{
  "norm_eps": 1e-05,
  "rope_theta": 500000.0,
  "rope_fraction": 0.75,
  "schedule": "wsd",
  "max_steps": 8931
}
Below are experts of layer 2 (counted from 0) of a mixture-of-experts language model. Rows are named router (the router's row for the expert), gate (a neuron's input weights, with its number), up (a neuron's input weights, with its number) and show model dimensions 0-39. Each number is 128 + 24 x the weight over its row's rms, rounded and kept within 0 to 255. Numbers have three digits each.
After each expert's rows: a language model's description of what the expert responds to; "comes after" lists some tokens at least twice as common just before its tokens as in all text. This comes from a sample of Wikipedia text that the model never trained on. Tokens count by the router's weight.

# expert 4
router:168140140116127130117135134168145089141153150170135145178105175144112142112131104135119103159072082122111140092146121107
gate1:137121113092147140119135151112096123108132161139138070118123126122127120142106138141138094133108113144104096143102101158
up1:124122133091115159105129136101127156138081120130098151137109142120133105128169161159119133137115135094152121108150139084
gate2:097102124130119111134132077128134132126104107127161098111163114135159131139129173103151155121183173103137111131142134123
up2:167132130135095114109090135123151159125129094098134155139066138136117151129121140138139118127167109155165130095135110146
gate3:143161094167139114161092141113138150128130104102158130121129069143120109128113153139127108125119167144132102130119141077
up3:115148112125187143114138147110133076109126114164108138121140131086134110152091123180099157146147127123131109107122138161
gate4:111122131127146115146148112123116109108144127130133083133154146167096152103153144083141133122150090093211194111133096097
up4:108138145121112128126133140106143076179139129115128114121137120141102117122152155140164152119139112132144100126095127134
gate5:139085108155117132127155147095117117119144121132172135138134123150169179113120144120147080135110176141087130127100127109
up5:076130123128158170128113121124115151110132107139116095150123140139157120139143145114094092115132140111112153098141121166
gate6:115074164061140159108160122151105117102132152154090134159100126118123148139144154129165104102119118159118105138100164171
up6:162133124097094100196101154114144098096151152130145160076173164106166135164103094155146176112129121103130144148129151140
gate7:154147106080149157145112112159125155197128083150177107112122120165132111103119093109168103121147141158109085129145115137
up7:162129131136112143132143105141132148119113149121099100076087093128159121101142134103153141112140122198140131098147138075
gate8:119098102137114138134126115164167130111126124121110136134148125132137106097143137118151091148142125141102151075126116148
up8:143105096180139108124145138174138132117138123132121109172144093154106140129117106099115123161085102063156131139137105105
gate9:188154123086085164130134104155159109172115109129163089076116158143120180128147119112138151126167112190138109098094109164
up9:109122164112139121135144198076145120153088123133094135181130086155130145158155146104121146144152160155085119131065173106
gate10:134082128080171101175127130126116139128121162109105113140145112131112130097159111117112144149112122123103123127154174111
up10:210151113139098106132140106185129143123106104093152122135134133155139103132116132079148120112129135138116089130132117116
gate11:101093135135110123141102067143158148091146199126131122126122154109142138126112079117142092126117123185115125092113153111
up11:142129130142111141106103160149164140101119118166156105112093109159118109170136119104139100155106115116161087060160111119
What it handles: Infobox line breaks. Line breaks and field labels in infoboxes and structured lists, such as Born, Location, Website, Genus, and section breaks.
comes after: "\n", "-", ")", " information", " classification", " details"

# expert 6
router:154144140100116118154152150149152115126118142148140118127094142137151165110158120113149128134082080142159145141080144113
gate1:149124131118145143141157144109106134108131094150164157139076150148111108139072141104152106126075119141062116133114124116
up1:060110153133157122142163116158122109111095130132163114115149130124115164134159132132099140125101164177137109112174102129
gate2:134109126140111123132100110153142136113126100132149145130160146125162144130110149128093140167133123092148145087111140147
up2:058121121139110164110149116116073100145111106143095127159097061105133099152091114094161071116165131120126135121138115139
gate3:101110161136150069123149123145104164123152173131111138178118115166149113099170134172099171143166129114106128164153142133
up3:128105153100145105150134141113126161115150126128168125112134139137157136148157162158111121138171052130115109112130148125
gate4:124130133121157131091129081133130108115104169069156126109108116110119126142132103101093096187138155123081131103086159129
up4:166158120110138141122130128112115137141129123154126149142137131135139120155124173117157113145135146084134084149149129102
gate5:129111163146089148105118137135157131100110100126133103104119116085141128111132128144137107188145105130158121101083147115
up5:145160131112131143124140124097100149145132134097083155144138099116117095116164085144156136107123114124130167151127088133
gate6:115118146122131135102105094163095087143136109128147101127141125113118129158100136161108091126124106109116094125175110109
up6:135121149111094107151109155158115110159137130147147128124115148130122116126116110115119138086124119113147117085133112163
gate7:149149129159122154149145114169149135165103123177143163114103121109140121153141113089122095166149144158118089145083146138
up7:123139154100145130126142109147131173141111156157123111115115156095141092135168095148137151155106086110138106157118125100
gate8:101108119135153110120111078128072110136103133135113092119100132131143158111124122095146135132111124173090124117119083116
up8:165104076110090055116152143214174116132151133123130171128096132088140113153100170131124136127135135094097069123127157109
gate9:163127137105147145104140147120143140136132151119171171151137100135140118114122116111163117164132125107080119112080127152
up9:066134141113114101106122098121106094180121142185160152096117099109120165161150103100157127142130109108142122145163137134
gate10:172117124149136132111125161151144135117111166121078114079132134088137152137125156125154148174125165172106161112118102112
up10:092130127162076137170114094149116107194138110119126144168114141146124130101168114116128130116115158158103122186135177141
gate11:130133119158128125174082108090141104127111155105135128126166135125131107170102173148110154110123092127128126141140090153
up11:151113113150106137198106104119117122134124131104092118121113102071141109175103160167093145125128143117176142128114125142
What it handles: Biography opening verbs. Newlines after article titles and the verb is after birth-date parentheses in biography leads, plus words like Born, Personal, football.
comes after: " =", "\n", ")", ":", "-", " It"

# expert 20
router:166128159138149119154137137141174144163144138142162141154180103124134146110162113104123148144100111151135119074139117132
gate0:094124144095122128127108135101126094139095109092125109145132130154136065129130158094125106110095146129100101113178162156
up0:145130103148162128167142154133096150129153108138124104153154157142134149153138124119173113105137156112112197139105133116
gate1:114156114151108138136136144111097156110121102134141086097116134101141117153130122140211163082101151142130174102112112113
up1:169118107093122167115165108101114125128129155131165126139129138097150138161103121135151136154133175162129133158135127095
gate2:107103106126107125137111165178130129157123124114130120141123128143162119092156134133139160142136132129125109131148143103
up2:096121130098125110142161159081104140127102134133153130153152128081113130145145148160123115106157196133108142093144152161
gate3:107143120136162099123178123111151168129148103132115171087108148143138090120146183115150132131104114141106131082125120160
up3:128141075139115152144105129117149177104112140121110063144128099146136132142153127119116090175129109090123140122134166126
gate4:098095135147126161146106135126126123122106117117113099111124117142122117073164133151160124082122146120150156143096148129
up4:140116138087114133105131134157144138126142096111176143112180137137131149178148127150128098126109149146125161144134090111
gate5:145124096132112106095098129140143163111112128103112099132090130124122132122069156125133149097121166115140148131151160152
up5:137108140109116133146123118128136075120106142118146156114096095102136107130128139134108127146059088146131157144088105135
gate6:138129070137142113118090117100116134097110083165140121165139114107093119112132139147122108140161124112155160100158133110
up6:119136198128117150097170156159129125098119107145106095136136150132140102094160136119118086135125109125121105149112092108
gate7:164117123111166146115127110140132120152114133119128103135104139097100118139126109104136160151127087145118148081089132133
up7:087147109112135166116099162094150103163134157122121100136150109120111180128131112121172161134171137163135125142130124115
gate8:155076130129148193134136047139103072120148118136132115133116112151195101158141136128096109118129124146138096099125152181
up8:175106149111116158101118081101147102165124108165178138148139113122128126140090087093093161105106154144149159131154093104
gate9:124154101132172141075142144115125097094113126128129115143150118115104099136147066126099153162091142095131117111124161112
up9:075135046123098132156119113091118161124125128121115077108116158119143105112101153111129124087127091167114139137114137103
gate10:183115088110122120161113114087133093133168109160114148154146114137161098154109163139143163141113118155108139099089128124
up10:098148121133125098128157154085151156142163123128123126128139151121149170093092134136125179104097146117104100157112136128
What it handles: Table cell separators. Pipe separators between table cells and semicolon-terminated scores, especially after header words or numbers, such as Date | Format, 1;.
comes after: " ", ")", " 0", " 1", " —", " 2"

# expert 31
router:146132148114119124140122151163142134092115142144125128135157140158106119118158120138160129084145082142136102124119152088
gate1:109097129126120157166145119131134149103131084138115111147136111121104151103090155087172124092112128135121082114160091121
up1:115138127128142164128135121158122118155122148149141091118140153130091124137102132150153131157136112109185138120162131121
gate2:146148101124152126142101089149125167105142120142107100142145116111156102102129092057101080083093180109171151137130138150
up2:107101156152135085095117104143136167125132085119117110115157105114110147118184113134126169093125144137126136164138114141
gate3:121118130140128111147159142119136149155103113134139129127122152122095115142133159126154128136096144108152122076176140143
up3:108108107131113141120109158100089098127126110147123156160175107135125147158130113192143095125105148179134109129111093107
gate4:129143120098128099112163144129115206182144127162139107110142100122124184094100137105076122144087132118131070149160127166
up4:140118150105100119184145106114115151129125178154132168161134148111121106157131127108149146123149167095148093132165113137
gate5:091163137112190163137098140158108122123131130172095170151118107138133146134119095177125138127112140122114095085128129106
up5:156098163130094121154152110129132137138116126111129136144148167139089080161138148137119125119147150107136091117124133144
gate6:126133080069115139084098126132141118145083144159127125198091108134112156106171076189148126088110084074135116109082162103
up6:109127120137135141103113078111132134108108111137148109100129145130102147115139163105140127158142119121121134121100133138
gate7:113157139117121114135134133173102101089124115134141112128132158108135109128105147103144151130133138133186086107143083121
up7:136096112118122132121104102138133105136097115100098128110070181113102161125107109135119155116117134114089134085084143135
gate8:081113151113143164162143090078124123134151125159111155118129114140144138147129115096153120118119105131119159159124147153
up8:118127143146149161157127123116099137155152137141083144140109132126176137149117067123144101127170132140090101119136153131
gate9:159121123115136096131153068124153089120132115150139126143141113117148137120110143120139154152144101101113095155140089120
up9:154109146163162151113153142143173085136088075106139114154139136136116128092168149104146185099127138083109165127146096129
gate10:118078118106143153111108147158159170095146101080140106133114111103130131119151178130142091137140077075119126084120134153
up10:170107107127110163181192129128116124111133124135093134099089136135113153139146124128118074136146126108147110072123118135
gate11:126156169124119132176136144119103166139170153150089130112166166145124106118154136107149116167140125088127134158085108127
up11:109132123129139177136134144131099134152074147123116116123197133121143159103141132141078097135147142092169104153136166127
What it handles: Noun-phrase modifiers. Adjectives and nouns right after the, like own, final, round, opening, past, former, and compound-noun starts like mail, Street.
comes after: " the", " a", " The", "-", "The", " A"

# expert 12
router:185114140105108081138163150126159101125118142161162149140129142175149108135134123121113092123087097122137135117119140094
gate0:099128112124140144157116177137080135117154137126110124097106120056125145166126135116127162105136101141115139128108153138
up0:140149169106093131114143097134132115132104159131163125143110193172155096079149106123134123135150153133121171083139112146
gate1:129119104125103137168119105118132128159160137153164185142145139081166122099133064096082095164149089124147142121151118077
up1:118129115112100107153143143135129110099149107151072165107101099119087148118103105128101141111149105109141142134128145149
gate2:119074133135101157134128121138168150164137108136120145132132121152164123151174131122114150171128126127177165183130108140
up2:096112104164154102150134149149112145136128134156127104100125122120113142104108138138139124074106156109106085113090148107
gate3:134101146127108108154109083131148149112100128107114167117123113101108122155147143108135127123158121170126122133114126096
up3:172057154134141140081126104114097104141151120088127113142154120109181094122106084130110159142134117156127148121130135072
gate4:126174159139154149142134117140150066113161151125104113155112134101162109125093144075151177166147118168109179101137129091
up4:100149129104164111146123173110134146109148148147130135124139122111139155118085106139159146136116114170097193089163063125
gate5:169134102123167154109127158155135082122131128124124128110097083164138175166094107131099161128129129181166131135133164172
up5:141146103107141111153157132142156102127128113107169159064140128110128083132133152124155125134092105132147105094129125149
gate6:123164112140145115100149134129119137081182134109133124120135117103130134140097110104120120089125136124152058146124157092
up6:077094141141153143103145153144131122159143109118168169090136116149100127121096149117144129113122170129129104091157112094
gate7:139126148162110119100155137130122145126110130112133118157139130135120109120119163135146092077087187120115154106148115100
up7:082129153149138149124112113093151113104127120124136119161106129111113179125170128136147145164104106150119140169143124130
gate8:151129115140131097112147128136114134153136143117144118135145117111117130114097120131117140146150104087114168164128189166
up8:108163180142165150092134072074102135159118091145115124090132138145111102123146117156121146145111093124189103122127101169
gate9:159102156128097087146141156149153156138138157145140132147154111144130108143105109151076121201117112109135136119109159096
up9:100145117176117141137150132091138158103104118153103080083153124127123158135120098127155162132164142112136114117128117139
gate10:107099142171124140155146111151121097169119090162116129157096107128122124161143089150171123157122157151143149147090137141
up10:101122092137073135111136136114118157155121151135104146155133100119125140109137178118161084156161115125122134104176093128
What it handles: Line and sentence ends. Line breaks ending table rows and list items, table separator rows like |---|---|, section markers ===, and sentence-final periods.
comes after: "\n", " |", ".", "==", " ==", "---|---|---|---|"

# expert 11
router:131117144093111099144103148140161137137138139128128141117134104145098114100174109130147138122110092146167111095140132055
gate1:150113122109090116131162093055126117103112164106177177099097153117131125129137138138177145123127132149137113109116131149
up1:133142144186131152155114142106100183088151106120132124123116128110165127168139119165163117159166153163140120104113148132
gate2:144144154116110170140133129071093125106128134105111103126103116126129090098141103111118136125143101126113111146130079131
up2:120123124160172157158119125089122115113162149154140136107131096170112129109147126154150133174196152146135129138106161143
gate3:118123124112105137130157117158084106101144097107112101127106131080095125147153118120150095137127176104109108148160092090
up3:169141110139127117134094089120171197103125174104132110193082122103107123133100142172115105162129120108112145127119106108
gate4:148118126093134129135084079107155101091135125112112130178114159144149096114099113116156094147140150174139110163155130132
up4:147118142131098166110134126137108138177095118130151137089143086096144137100106131113163080136070152125120144085094086129
gate5:167150143122139156127110096098118180129146126145102135115112113147110088125152097098120133146129131105182113112112123115
up5:168156101122135140089130108126133087111148144145166127121141166104136151100111156089166116161180131163136102094126149076
gate6:141132144128136194144148093137165115120095164114106134134105153140101092143123088158045112149124161115103137142105136119
up6:104135101107174133093094147102145143125130124119129111151110127143136136144101129174085120112106104153121100123108138149
gate7:161163131132129155067153132176085129104111070133180076116166100101122098110135141102149105104154111150100143109118123098
up7:121159098116135149162134125156106105122077083097117115121159126116144104145117095206095113134161135101104104081092118097
gate8:140107163117078120138119131132150141144159118119124096152136133135138104139125137125091085131156112088135124109114110131
up8:128117143119156099169116118128152131156147112150145143151143146126115102121105141160156131129138143078126107146103131138
gate9:119124091146145104136150142065177100092133152148133099154140118149145134159122094124087109120080138119140124084165108108
up9:149110081141137167121158110120180136152136105114098141092129093147137077098053116097163129166124132151146155073132104144
gate10:132124136129162085115110164132116142083151153089123108137101099149144166125134156090117139107141153136108162153108160093
up10:099116119103102124090129107084130159122095131103146150134142134137129116084164116122098163149102096120135108122121134141
gate11:130095172132144116127124127154175146113135118139149124127155128141154121138114153139160095092114127122104117133116119147
up11:133147119098125105097145130148143142154110130106121117118103075120125155126095156137112133082120125119156108183100117123
What it handles: Proper-name head words. Capitalized words inside multiword proper names after the, of or in, such as City Hall, World War, South Australia, National.
comes after: " the", " of", " in", "|", " and", ":"